python train.py --experts_per_token=3 --hidden_act="reglu" --moe_layers=[2, 3, 4, 5, 6, 7, 8, 9, 10, 11, 12] --router_score="softmax" --routed_scale=1.0 --tie_word_embeddings=true --learning_rate=0.00138 --max_grad_norm=0.5
Below are experts of layer 9 (counted from 0) of a mixture-of-experts language model. Rows are named router (the router's row for the expert), gate (a neuron's input weights, with its number), up (a neuron's input weights, with its number), down (a neuron's output weights, with its number) and show model dimensions 0-255. Each number is 200 + 40 x the weight over its row's rms, rounded and kept within 0 to 999.
Before each expert's rows: "gets" lists some tokens that make up at least twice as much of what it gets as of all text; "raises" lists some tokens whose logits its average output raises strongly, later layers aside. This comes from a sample of Wikipedia text that the model never trained on. Tokens count by the router's weight.

# expert 28
gets: "in ", "of ", "and ", "to ", "the ", ": "
raises: "the ", "which ", "H", "a "
router,177,253,254,233,220,146,229,193,221,223,246,158,221,204,267,225,123,176,182,204,190,241,185,128,117,222,178,114,243,166,162,236,140,199,196,184,146,196,253,149,210,168,144,211,177,217,227,183,255,283,210,158,158,245,217,179,152,231,254,234,244,172,213,255,147,199,158,202,191,205,147,165,184,208,228,200,213,213,262,172,190,214,251,125,258,225,235,175,260,137,263,277,250,202,190,215,193,222,147,124,222,193,179,237,261,128,262,189,137,272,167,174,173,156,203,234,159,158,217,163,199,185,258,190,198,192,181,155,129,155,202,230,177,196,162,242,260,169,191,226,228,232,238,188,235,228,255,209,266,175,204,224,238,200,201,250,150,200,246,185,246,153,147,195,143,220,178,228,223,149,248,278,238,211,235,227,221,212,238,232,249,119,141,169,233,202,139,185,222,276,138,237,229,129,148,165,212,136,174,230,271,185,232,199,250,219,175,173,168,162,211,139,152,139,251,154,145,176,267,182,179,233,204,251,211,211,238,167,163,243,265,150,230,240,176,128,153,170,274,217,245,169,172,225,202,183,204,203,161,153,233,245,222,200,133,252
gate0,215,196,149,199,220,266,153,164,231,208,225,221,181,168,234,258,94,202,225,216,197,236,159,238,227,187,176,194,179,192,248,205,114,150,153,192,210,137,140,175,225,189,194,134,159,223,202,231,150,183,199,259,261,143,158,183,244,224,224,241,134,269,189,303,222,210,216,196,210,160,202,171,174,213,203,235,207,195,149,200,144,231,261,209,276,208,220,281,164,192,282,198,257,186,158,170,215,339,206,178,220,163,222,165,253,176,210,232,200,178,174,177,223,156,234,154,176,162,318,177,188,225,188,161,230,207,148,212,165,222,192,202,286,167,124,238,222,232,218,189,171,219,198,190,197,201,138,203,248,168,155,239,148,205,189,245,221,212,200,251,217,212,163,234,180,232,239,201,203,221,232,212,167,259,272,206,151,179,179,242,255,165,91,146,238,258,150,211,232,232,187,206,256,218,221,125,273,211,263,178,254,220,145,204,285,246,212,239,125,176,198,204,166,205,265,225,203,193,227,225,178,250,249,227,217,238,163,144,174,196,203,191,234,237,214,225,256,190,260,159,266,235,158,219,225,174,239,190,264,228,226,139,85,172,196,186
up0,201,155,192,188,206,261,170,184,190,214,188,187,146,183,228,242,136,205,197,203,177,230,138,205,262,180,205,225,139,253,224,161,105,141,199,222,200,192,166,160,239,219,202,147,175,203,255,244,67,177,218,244,234,109,186,213,232,245,179,221,135,218,230,280,233,154,211,195,194,195,232,164,182,171,210,214,204,157,152,222,165,190,222,220,289,162,203,232,185,190,302,235,194,216,185,198,191,260,218,196,212,205,202,186,243,243,252,226,260,183,209,159,282,179,191,157,236,183,263,168,211,237,225,148,210,240,143,238,142,246,217,187,231,139,142,249,226,276,239,214,174,199,168,222,169,221,131,229,272,218,181,206,186,174,178,209,227,160,188,242,164,238,212,190,193,213,238,161,179,206,202,211,183,244,253,174,113,186,200,209,217,165,100,160,183,252,147,245,175,221,167,237,236,211,245,132,266,241,282,151,225,215,101,202,278,202,191,298,139,176,215,194,202,262,287,236,224,169,223,243,170,233,267,230,218,162,204,201,144,153,255,195,228,248,184,215,245,180,234,144,210,206,180,189,243,225,214,157,237,232,204,90,114,250,166,226
down0,133,202,248,207,233,243,212,147,202,180,243,173,190,157,218,166,189,207,270,145,236,204,217,170,216,217,222,263,141,244,250,241,184,212,220,204,157,228,219,182,241,170,189,154,211,191,149,257,234,205,176,246,184,180,215,270,220,230,167,184,138,219,167,160,198,164,251,189,258,192,218,277,254,165,241,156,203,121,144,283,205,223,178,179,146,280,176,173,217,156,154,191,276,235,211,241,270,182,173,285,161,160,163,157,227,184,216,206,193,220,214,277,183,133,187,172,225,267,197,205,230,148,162,180,154,134,198,236,180,196,212,203,185,196,210,240,271,220,202,258,110,80,229,252,225,263,229,167,180,226,185,197,237,172,160,141,303,177,204,170,158,186,247,180,253,185,127,224,239,195,200,141,221,116,181,240,221,191,203,202,269,209,183,188,136,219,202,139,194,210,244,135,177,144,224,188,237,165,233,189,156,214,291,178,152,215,232,252,227,156,172,212,150,227,160,220,149,273,191,264,196,274,197,187,241,204,164,218,246,208,197,164,182,139,192,141,183,217,167,151,230,213,140,207,233,241,150,229,227,301,210,232,218,169,248,117

# expert 32
gets: "was ", "is ", "been ", "made ", "used ", "be "
raises: "in ", "of ", "===", "from "
router,126,268,189,228,245,187,236,158,262,166,231,165,227,193,264,261,168,182,156,179,132,210,220,165,183,239,221,144,225,150,163,246,164,231,132,182,165,211,206,163,236,114,177,189,200,155,243,192,232,265,182,160,185,237,284,166,151,236,187,206,241,150,223,215,149,206,156,241,195,255,151,215,220,113,146,218,131,233,243,187,202,190,222,168,168,246,265,174,224,183,266,204,242,154,197,230,153,206,170,205,213,185,122,228,258,170,223,161,184,238,188,192,199,160,233,241,191,157,187,159,203,138,237,155,252,145,157,168,197,182,217,250,174,210,196,204,190,148,211,207,250,273,202,142,195,283,209,223,202,180,142,203,131,193,254,260,202,210,219,141,200,190,162,148,165,250,153,200,258,160,221,251,259,217,219,200,236,205,271,252,195,159,155,163,196,245,162,167,249,245,133,207,194,200,145,153,258,100,173,258,188,197,249,150,240,223,140,196,241,278,262,140,179,171,193,208,197,161,198,165,161,318,195,240,191,181,203,175,134,234,202,196,248,215,180,171,205,186,202,258,205,275,146,222,176,133,218,218,188,156,259,247,285,146,157,218
gate0,188,281,212,197,206,212,217,89,240,231,162,209,234,200,259,292,199,210,167,228,236,171,135,250,178,192,188,175,260,162,198,179,195,222,179,207,217,166,229,135,245,191,192,190,213,184,261,144,169,218,187,230,236,281,206,294,220,200,272,173,210,138,193,181,251,163,177,203,185,172,220,218,223,149,228,200,170,172,211,196,200,172,303,204,166,226,239,118,221,240,271,202,216,212,232,214,176,209,170,108,178,92,164,221,219,178,156,105,206,147,166,234,137,166,219,241,197,221,191,276,143,129,225,176,174,250,156,227,216,91,226,232,163,145,151,238,157,128,225,194,278,176,197,209,179,269,276,262,223,214,216,223,157,186,250,267,224,178,209,186,153,231,205,197,180,170,211,202,225,168,165,175,207,240,164,191,201,250,210,262,174,164,221,140,226,159,249,246,255,138,175,239,185,200,182,184,216,221,119,209,208,233,238,237,215,245,192,225,274,209,256,254,137,208,200,214,166,142,188,224,160,260,169,243,203,153,168,209,240,234,179,204,158,203,188,214,191,102,249,250,204,224,166,178,200,116,287,185,187,127,154,209,213,206,174,222
up0,177,166,163,243,256,226,169,276,138,203,215,186,169,271,143,124,180,199,241,204,115,226,238,147,217,219,199,199,152,211,191,215,179,169,193,162,200,200,183,217,156,207,190,191,166,239,176,249,198,181,204,169,206,83,166,103,209,194,191,201,254,222,138,215,176,223,237,206,153,198,167,144,139,240,188,196,215,229,230,184,148,209,126,201,237,195,205,231,211,164,147,191,226,143,167,190,261,216,183,270,250,255,250,220,172,258,198,311,152,268,230,176,199,232,190,154,179,189,265,113,219,255,145,208,195,155,205,204,186,299,194,168,191,245,216,166,203,255,216,201,187,242,240,137,206,157,159,121,210,211,195,206,236,229,125,170,161,241,190,210,219,156,182,192,243,234,192,144,211,181,228,171,159,199,210,260,164,207,146,152,185,274,200,231,236,314,176,156,161,223,219,187,256,158,219,168,218,206,252,183,186,162,191,144,142,174,227,126,101,192,196,173,250,193,138,168,177,222,181,154,211,202,252,182,224,261,217,190,178,235,199,166,282,202,181,138,234,282,203,131,240,171,181,252,252,253,191,271,246,286,247,162,201,209,235,152
down0,198,194,234,179,195,136,186,226,141,203,212,280,139,180,201,265,275,171,240,275,167,183,192,210,260,230,205,181,231,201,189,199,180,271,258,126,91,193,136,206,204,201,183,244,186,167,268,209,149,205,119,214,148,187,169,251,226,188,209,208,149,227,282,227,232,227,238,124,198,254,161,168,167,210,187,209,135,248,180,195,156,177,156,234,224,198,257,224,223,196,220,168,259,231,166,205,226,209,155,225,171,227,243,216,145,214,287,225,196,201,194,217,255,229,197,189,208,192,217,224,168,190,180,143,247,235,160,202,210,169,199,160,207,142,239,197,196,233,280,234,119,259,214,271,251,207,143,228,192,207,196,190,204,218,224,167,140,193,151,170,210,210,181,205,217,134,246,233,135,198,184,163,167,182,189,219,144,233,154,191,169,199,132,267,190,133,179,167,153,206,216,158,201,172,205,235,211,169,222,217,194,150,277,245,172,226,165,164,250,224,232,187,236,168,192,243,193,230,233,198,153,214,209,179,194,205,237,69,195,115,241,191,168,193,265,191,188,204,194,231,295,233,82,252,248,215,174,191,178,165,214,72,314,166,260,190

# expert 22
gets: ", ", "that ", "), ", "which ", "time ", "where "
raises: "the ", "a ", "it ", "when ", "on ", "an "
router,169,210,223,234,229,137,258,207,251,281,227,124,237,173,242,241,188,176,133,234,193,270,265,138,213,226,197,132,216,140,169,260,197,233,168,207,165,129,184,217,228,177,129,205,116,172,255,236,258,244,220,146,144,222,240,197,151,222,222,228,239,198,268,226,129,149,179,210,127,198,166,197,208,160,149,207,180,220,260,162,243,238,238,173,174,227,250,202,249,161,255,252,174,185,166,257,208,222,172,166,239,174,192,193,255,215,239,159,177,208,182,183,160,187,258,225,185,205,203,194,212,127,189,167,213,184,189,141,156,201,178,237,149,285,137,198,241,134,173,231,236,239,260,192,244,226,238,239,209,176,149,207,174,153,212,183,181,209,224,191,232,184,193,154,206,243,164,250,194,126,235,267,260,245,206,209,196,148,198,240,262,219,202,157,245,200,184,167,210,291,185,237,248,184,163,100,226,162,169,203,253,146,236,173,195,216,136,165,192,259,243,155,135,169,194,215,150,205,238,174,180,202,174,280,213,259,263,189,134,200,221,111,223,203,162,157,230,158,274,259,225,261,187,168,272,188,250,266,203,156,267,231,250,213,200,189
gate0,253,165,240,106,151,239,165,195,237,221,180,118,189,231,224,211,233,201,160,223,253,184,222,207,142,246,181,214,228,174,279,191,187,197,154,248,128,253,208,179,108,207,213,216,200,184,244,130,201,206,261,193,207,222,172,219,168,180,206,178,157,174,235,209,218,254,190,181,178,291,253,242,216,180,241,261,194,227,218,191,165,260,174,161,195,174,207,206,171,240,221,290,174,197,187,147,255,127,201,119,185,188,230,203,247,193,228,215,155,154,225,210,205,186,192,201,187,211,201,218,206,182,183,240,259,208,289,163,203,184,161,236,227,171,195,180,215,157,224,226,272,210,188,225,201,225,239,158,198,238,220,155,237,154,198,266,180,232,291,231,256,230,252,202,236,174,211,164,154,230,190,308,241,188,239,154,256,251,305,191,227,211,194,116,178,174,257,262,249,201,239,208,116,201,202,240,155,169,175,216,199,109,227,214,172,219,239,233,204,301,239,205,208,184,243,206,137,129,177,222,158,153,148,239,244,64,213,167,186,178,174,264,184,201,273,255,244,184,278,157,201,187,275,203,198,226,151,141,214,219,161,154,201,209,252,181
up0,156,208,219,179,230,259,171,211,257,207,151,178,190,223,162,251,236,211,172,205,212,152,228,231,190,258,232,199,184,144,238,226,194,212,184,237,171,205,190,213,106,182,176,269,190,185,213,121,207,195,206,258,210,247,177,257,239,169,162,134,243,193,222,203,240,215,215,193,213,250,249,194,156,218,317,269,195,217,127,201,133,198,143,145,269,207,149,203,163,248,236,248,189,201,226,133,279,182,169,94,162,115,177,175,249,257,184,212,169,219,249,227,218,263,246,171,219,170,166,237,206,189,241,267,185,204,213,113,179,189,224,238,211,119,214,204,157,173,193,171,278,180,120,191,168,197,194,232,226,235,233,171,233,229,187,259,147,170,246,212,276,201,240,190,230,133,197,213,185,228,211,294,266,197,205,209,259,213,325,179,278,237,238,165,172,173,224,251,191,218,280,253,167,204,224,192,183,174,174,189,231,124,220,187,176,228,211,197,209,270,267,120,182,171,259,192,168,137,203,193,176,187,138,239,224,128,219,159,169,196,159,224,172,189,185,243,225,242,172,176,209,176,252,190,200,226,101,165,191,190,121,179,180,190,175,162
down0,150,185,196,157,189,201,275,205,190,181,189,228,209,170,197,285,214,220,219,192,268,161,186,203,158,184,221,233,245,170,194,151,280,165,176,212,220,144,295,213,177,152,176,190,187,214,241,183,202,204,276,230,191,278,221,273,173,105,193,189,216,196,184,223,197,120,207,199,252,247,196,213,268,160,154,146,251,136,253,145,183,258,163,157,231,251,209,137,192,221,219,227,213,216,235,231,135,174,157,233,267,208,201,230,204,168,188,180,191,235,134,238,265,183,163,177,214,196,150,119,156,183,200,151,195,204,201,209,256,147,208,192,192,216,170,196,209,218,174,212,176,202,226,206,233,177,174,264,223,210,238,138,244,180,215,158,120,207,171,228,202,179,178,270,208,202,198,190,172,170,177,171,192,264,164,183,177,170,213,205,230,180,249,131,241,158,204,155,153,297,148,217,217,193,139,250,95,216,197,268,199,159,214,162,266,209,251,173,300,208,190,186,244,241,208,192,210,251,280,266,272,240,251,188,255,190,154,154,212,232,181,193,147,165,177,205,210,138,263,148,75,184,141,189,290,285,189,202,191,114,166,214,196,205,243,228